Experts of a small language model.
Experts: 16 experts in each of 10 layers, 2 picks a token, a softmax router.
Below are experts of layer 3 (counted from 0) of a mixture-of-experts language model. Rows are named router (the router's row for the expert), gate (a neuron's input weights, with its number), up (a neuron's input weights, with its number), down (a neuron's output weights, with its number) and show model dimensions 96-191. Each number is 128 + 32 x the weight over its row's rms, rounded and kept within 0 to 255. Numbers have three digits each.
After each expert's rows: "raises" lists some tokens whose logits its average output raises strongly, later layers aside. This comes from a sample of Wikipedia text that the model never trained on.

# expert 11
router:114124103127137124109132150129093129127117108131071186144140086132060107152135126104121133111140065133148067152075124179075147122156151124115058164140115130146121113111100087122117160108168192115103061133134099141105116108097129158106073092146123140147147135137186068146164130130097106124
gate0:135088140101133129076131135110117155190071169157108135143110127120160143104061156058137168085100087132110100098150135178161126121145163097076111100084091102132156172153074146154105162115158145138155132132139169085123113184115161161133126112143099144123176158145150085137143132076155178131
up0:160155188069074135132134075137100144133143110093146138165129101177133090145075148135108124154111153123104107058153089121101160172124140108144099165176166108154166073085127118124125136114097095182176128158117097082108106174125121187220154156104160120087088104160099144145136183172158133140
down0:167161147130123096145092205135127119109101134078111121121144095124198136136111061118152190135132142175110160184129090127129109125093098069156111107106105123123171139134108119144142141106136140160102111150153116116082169129134100110151093147109123141154167057168164159142133121118145163113
gate1:133131184095120114090107090128116138112122157083186177183141094138130100143070098171111124138087098127163094125123129105131156121132153073113067126151112142120115093145071108152167168166127141127170157127078143161162170103122120139140135142103119079083149119156141112121126178119156122102
up1:166124167121142070099113106214092124193171134173127117123140175124097108107095128115140199182143129115111155100131125126114191125129132108139140089135173120106089071124175139151170153097126150155147140181106165097150124074140156123092130140114166110142106114157143134146089115175117146119
down1:154151135149128082127074150148173083129087123099067080095123093094144160132073093124168084130132063149123109130184100147073093200155167119094200165119138129126077139114112129095140117194106110129137120133125104150141159194112122179185150140129119111198103157124174115094166111149188075145
gate2:111139178109146179106109126171099135095120118124211164124071168098109121106077124102090094150126128093132156078195110096112079123096137089109151196091175170113108191102105094155171156113064149172125137106103090090163103129181156186145137148115094171140111126132147068105129118118053128160
up2:096194113132104102163109129098200204149052157101118121116116096157176109078128122148183148077111186112149102144135111131083134093152133043141086090145107141175104124098141122144100128120136039139082162129088106159177090089128143123155100103144087121103144136086090136133166158143152181139
down2:155101148153149122162149120098150119140100133143111118080073156066081105139087074119158086207148115164144126109134160131088145200206157139118117125180115148070092133092108121138120093150113079131109142103171139085069076102166177142167095123111159156101119137074192154171170146087129174142
raises: ",", " of", "s", ":"

# expert 2
router:125157141140115105205151143135145122138180109223154140102122155088132117082108136145163129159135144116115128120148131154142113141151091145127178183140141134217145100127150076141113122138164125107119145159192150160118121147140121167159120111127073113126125136130133132172223152120130099148
gate1:150052099168171089098142121173131136137110117155129137130147108107155129164148110138048093156081158119171087166077122114119120107080186082125087171142147120106156058115110137184200149123114167115073146164148084134105089094078157085116124170131054126115133060097117112144171164156139142132
up1:146122156099137136143057129105183010143119090179130096108109159198145159152171161139154112172085150159196130173151101115098101135157135096159122196166086123134142103122105127161100148086142174071126163171140111158114132146084114155127084090118074158164154114136116078133182161106117108174
down1:137134096106174118101118108062125076114118110165118112142096102112134139116120118114059134103139157113177126163131166115064113124163169098099180133103127186034148096150142161145149155085112169143169086139186151175147149156183093121121109104121158196122101099180134093075144120130147113206
gate2:109164110109099109102103160089052132086099101141139180062143133123101145170129173157181083121037118112139162113171082086090075143090142109142105113098110130081155089138121106084125136145107157135133169129139156087107110176112176101188169154091101141126138127108173118138102187104104138163
up2:144070116125195121131181122130159134172159163114117036180091114108145108116094064176090177126173136116147161145121174088177140131149136135140099133178153128120091107144112171166067126134134132112108128133176113147133118086123141144133106165143147101085133091171065114123149024152148095057
down2:105087109137204158074090177132145091152121178119124156151158067146124099131128110158171098102122154153148089121073136148160111179113093124071133168105166136233107120137098110135159134143186143159079133132116133085180111111104130175132127166083081065154071122162081158136109131122168128126
gate3:144137107175172142116137094071076125130166084078161152124069092098151138155154144131109194104071184154142132164158083161141128119096197168102070067146151130072116125180088165144114144169089123100121145128144099128125119131110078140102157123142098160133120133159102108114112178168099209092
up3:159132109096161155083115101151070106115139140152136163133118103100169060184133194171158118126110166115107172128162108146094079090136143113137173098096066156093115189118128125134150193142147140074201137115180131113139084158141098122103136156102155157165113222173128125140133068109088191128
down3:136108105096199143090150108119086096170097087102136120126139118167132054083122090132127178172142132118150172094112091116160124156107174102096134169112155104117143128113163147096085190122135103110151136106061092098157117133187144185117110121124132133137160153140161103084070079095171190169
raises: "\n", "  ", "\n\n"

# expert 13
router:097123101108095101131150121125145106098121164225122079110145112117116055095117121144144080151148135097123113184110148162189135158149110177137155103154103114159107123077107131108087136153163134131078099191142162125126112133163121140204031122156113182179115116167136171177154132116126051133
gate1:141106159174164093121167183134117064140107085153066131124139153141156120159058128182157174180138108088129183098165117106123099159105137081146073162105165161154085107081113140132112142129154146106079163178151073114111093087176106150145126160075130113096193107200049076102071114100130149101
up1:069174083127175035129107137155086115159103116136139149174094081168178086106134189115091175112133169134092073206149109122145165167123134113092190064111131157123131113131139185134184171110144131122138157148098131124127149115097135097103121149133167144156120082151113068143099101132092083168
down1:137103214108114116176196153139133107150098133168115161107090156123192158126125150091142116115110129094154191127136114144161110087122111172093105114182102137121122077117111128127024078175096142105129179123150097144086161079111125123100093130122075194124158107176142105143122134172157064112
gate2:112113112112145100184136134163116162136154099120155150120142161121191179086142164065130137145119090134147131141147146124124146156046157133123132096184151092098231109161093111152103165141107164153128113154165147133102145111063198103144213176107150060149210143145161137149143187154157184093
up2:175132139097068138117117132082119139116132176151162109122120129088147089118130165103143141067151175175169112166156166067146142064165123113076125097147168103097140190112047178156091092066148098173089158189140161178135137128077104174159106117124118101161075125119106125208080210150174059115
down2:078145127101122118129106148152119176113157115156171117130162135112159091161133066141144064077194090135071145135147160135090103157134144151140150175172134116068119134144116147148129073123201099164084145084163085110107187131097044117140136159112078152108169059085114120144101151162088062120
gate3:144139134102113131094184096129147146141159133098124046150084090143195113135132121177088181148129123144162072113154115110103150111072115125118100125148112206091145193106091146146123158157104175153111095099105115135153140154155130190125121106112109145090182140154054167146136107169086180118
up3:088182085157174068116143087142087121153140155057154104176113165142129109089115117168125133162107145097160136139162178103129114139100122162125100141124154142099114074119101142139178092084123148071086146101115109093131165171180116126138117129170107139187154126125170149128072144082150221199
down3:131134154161080096030075190139158130137117111084139102118108108095142123141100158106120222123147170178126150096156129062097168121051159145109116138078149158135212160063086172180109197078135151153128118110121148133107100059153161146143138154182102143147174164144116137135171136123129172133
raises: "ust", "uck", "ub", " few", "ug"

# expert 1
router:122143085175083140081114088133100128177132094080101114104150114112109135157129105155083130083167165128118166147173130154148182158116114149112105083116134096083151191111113132122145113122098157130087090151052110149124104156113171094112107130107182130107138103187118174142158119136116118090
gate1:188109082146162109127113125158134122101090156124167147134099121161114099138134144171123120140073092164155144158119111051135128120059144078141144094150127116106167088123186129130123149130162150099133154090072133106121158130086110154118101134054113075134083159168125163152113168115152115088
up1:165183110150108115113110193128115111160070141107146114156139126105158125105120086144119158122108125105168107208107159106132114134137139092138086142138118139122109134132185145113165138110186157160164110156061130078153179131166049108134152085102139072178131157138124137114168125111119082110
down1:163150146109143143131121146110090090150178123144122098153139154175143166136103114121071230162138102104093148109114099141135204118187074118094100170054150128195151093056184083199169149119154110172110105123140123052145163141176114109117132172132161094159129117145170151114071124125156127134
gate2:165057162132139160139129115125151159159148089088156109113157127120095132086148095132108129122107169104133161073158213133153136135133086079087137189101132076096196112126088162065104135137219160134135115180091162135068095095132134121141154141102130107135061110172162120104164149130084116151
up2:142053155120137164144114112115099146072098151215177113131129139165109167066051143116176145107164130159098125162095144129131095172174135113168141129151126074085152135136186104117167137151169088074119148129153147067122137172136164102115113133099148082134112120090166192118192118091093123137
down2:144094106079118121100141154080117180178131112105126105062116160172190131172104213132136178103124104155141107148092137088123139115117091159095105134134127133182097161112075080138123099139147131074208098157111152108113176128091115149102121199176125197138096097143113102146124085124158111143
gate3:141177080124123116152131135081139121138142143148116200178111150169170148066112140137140085157181152186194184073211139139125102021081058142120151156139163115155086087154111047092128131137133126125123150086100132109132142133118122125106148122136105103141109136185146122105176145043106136179
up3:101075126157162172100178079113160145152104066154112169155135166173157143170124139136138193139146183090086120087065134105120127131119144180111144110090121069123174120115185100075075105140131174132172112104093126121068139164110103147170119129129080079132152111125131194140144166152137141139
down3:145122109085109239201109113133141127119104099146149124145119087107060144134084121128157089127136110151143146102150117126076167117125138093097120154167076085204128095093186118129072123167117125111155115164156140111135097130078121131131183116148158203145166143106155153158086087108095107124
raises: "|", " and", "-"

# expert 12
router:146132129146172124127073179146164138129152111066123137149164157157134172182164145104115142124115118158136155043133125101074073103077184105117075121114148121112127130089135153130176115115084133123204177065053085125135140107109146126110208128124140102063116121091090114104098127109122216152
gate1:093152100138112139123190171124135147112181199103116120115102136097153136115099116145111166084111148124162143088138110138164124148108120128178139121135084106139108095196120103149114202097111141156133184130098184154130107160096110145104124186138148142168094107115126173152134202131179141096
up1:190181054144159103109101138102146109128174090152087124037191126121157149147136148137176096107093132130163125139161105145110085138110104116095108090113131139110100110115158087167185133060162114109083150138149156142078074204088107152142140128160151115178126116111151095114083116169173136091
down1:125187105158103075057144167144132039125149149136113111141086186112104222124067098174108100135157090103176115103155103078136128117129089157185130132183121167111148162128111129127156159157124139162068153041140096105158110067121108118102099138136122151098198153076105171123128166145088124209
gate2:152126131183164116080139106098132070088144109077158178112074133097146170105144125103108144126091128138081113108229160157158178118099142122128141122118106152133170152101118138111169070158095158085137186097130133204135086171174087164135165104153121099110061117116131097077159161080099144082
up2:116169070150072075102065107185110161106148080084149162102147142118101199164110124142096134090138112056190097145120135143089121152137134151095146128074047135114120094123133125113141073185145148182095139096111155184125150118163131131077160104130092142141105148128141129129090158072168126187
down2:151172105133139112127128160148155121160143155143062115161103143084137162155099086138127145103131170113080124077126156118129088152161136170060131103089156143185143183149106096146159169119097149110117117051119104051030163132151112076176144136089072092196072122141141171135105109128125107139
gate3:147107167147168083182144108164167112137146094172113145158131103156203131161092105121124185129107108114093157101076151060111122118097139104081114126175073103127111071114114145120116167080182112146135117053190133174124143083127136140146094145136143078138073064146107146110128175045127149143
up3:150103107172119120183066097076088137081150166126114161133119146131105131078126179125140124180132183103140143183163089113147145094148167092140060135123147143123046099118120102113143136098182143062138087119169129220147105068159129089110105111138199129129138099092114097102126198143175159101
down3:099158121110162101168102120100161107171128179153110148151107114152106103145104098085106109126116097122068123168091197116142108184088121102124167091095113159152116129093117117106097127031139120178200071152130164113156153130111175167125114153123102093144122110060167065159161150163111082133
raises: "–", ".", " |"

# expert 6
router:149168127109106082159094092121075167192125121186153162114157097150070159133124151164129083128140160176087105116138095151144173152137108164164127156162082137180181091129095105088126092127168086164085056140131075188096149136089128131125066050113102146154151076146092108134129165119091129132
gate0:146061123131111134108139166157127100154116151124160152113129114142110171106079188123122081134131131122116171130191184143158142099141087108097166201115082074111129089120130095103145113071108130175128164166086168116068117074114093124117197117136109098086150130133125148036171142127146137125
up0:093111091134138143100068122090103089121084161135140154121175121094102148108149101166149127099078128122095168180148125164053103146155062112077090139091093116104150119158171180148199219080141131212094149167084161097127170058118108122137122100166133071074163148110114123155140105134175151173
down0:144171134123172133113128172085107139111128126138141112164134173110108022137111140150100129154139158193179091145140106184108100147153100119086107197094185152071113077173109116135092118170059123170179097063125107180149133110136141134146156108031089056125114144175141115123086165165157122041
gate1:175100162084129093086109122137136093128188110096108136150123141135086146137203206049094153192139097128136213074129123105109074157119146121134135148156139108074178076161126133170106140189142154148054075183164159132169123116120106107103166194090073114117139129153115121102182106138124112100
up1:107092194055120120062169120183144168098126131120109178162131178169127136075109145175176123101088177129084121113179100121092144160103120103131122159073166166156165122092143110132147114123124164051147205110165120049098138127086129114146101134073156107138160145106094099118103129167074138133
down1:090143140134181179095084153175139155114110117149139085115145211092116083138111147151105154115202063159106109126120095100066095187173129182086145186176086126063110099091171144098103127096185093146098132114127133124120092102089092151164141041108081106097114124131134117120149114153132110153
gate2:155125125088141122110142208156149173184170119136201153108156149132144197137095142149074103091102147185097090101090143101135128098138134099107088141137123112138157094096110199165124108138161114127110157108065130091171132069099138156011139117136119188165076147107072086163088115145101221060
up2:096164109108093110129139126140102138061098155134159095144082121077091103135101150094165097096126142165184103144142123155121179149095141114098161072160117131104096141152100109118139150121105107145130163141157172106135088149185163176081098115068106141143109191143202124157131081098154168149
down2:113171183116090112058101137082131114077170163105119113110088174164144099138133128165101135152135095114120130111123163146170082154094119042080161133110196092029152113125081074099113072137136158179101147107118126163216124179166103117133116161095089124135053115141121135142110130142128155161
raises: "s", "sh", "able", "sa", "st", "house"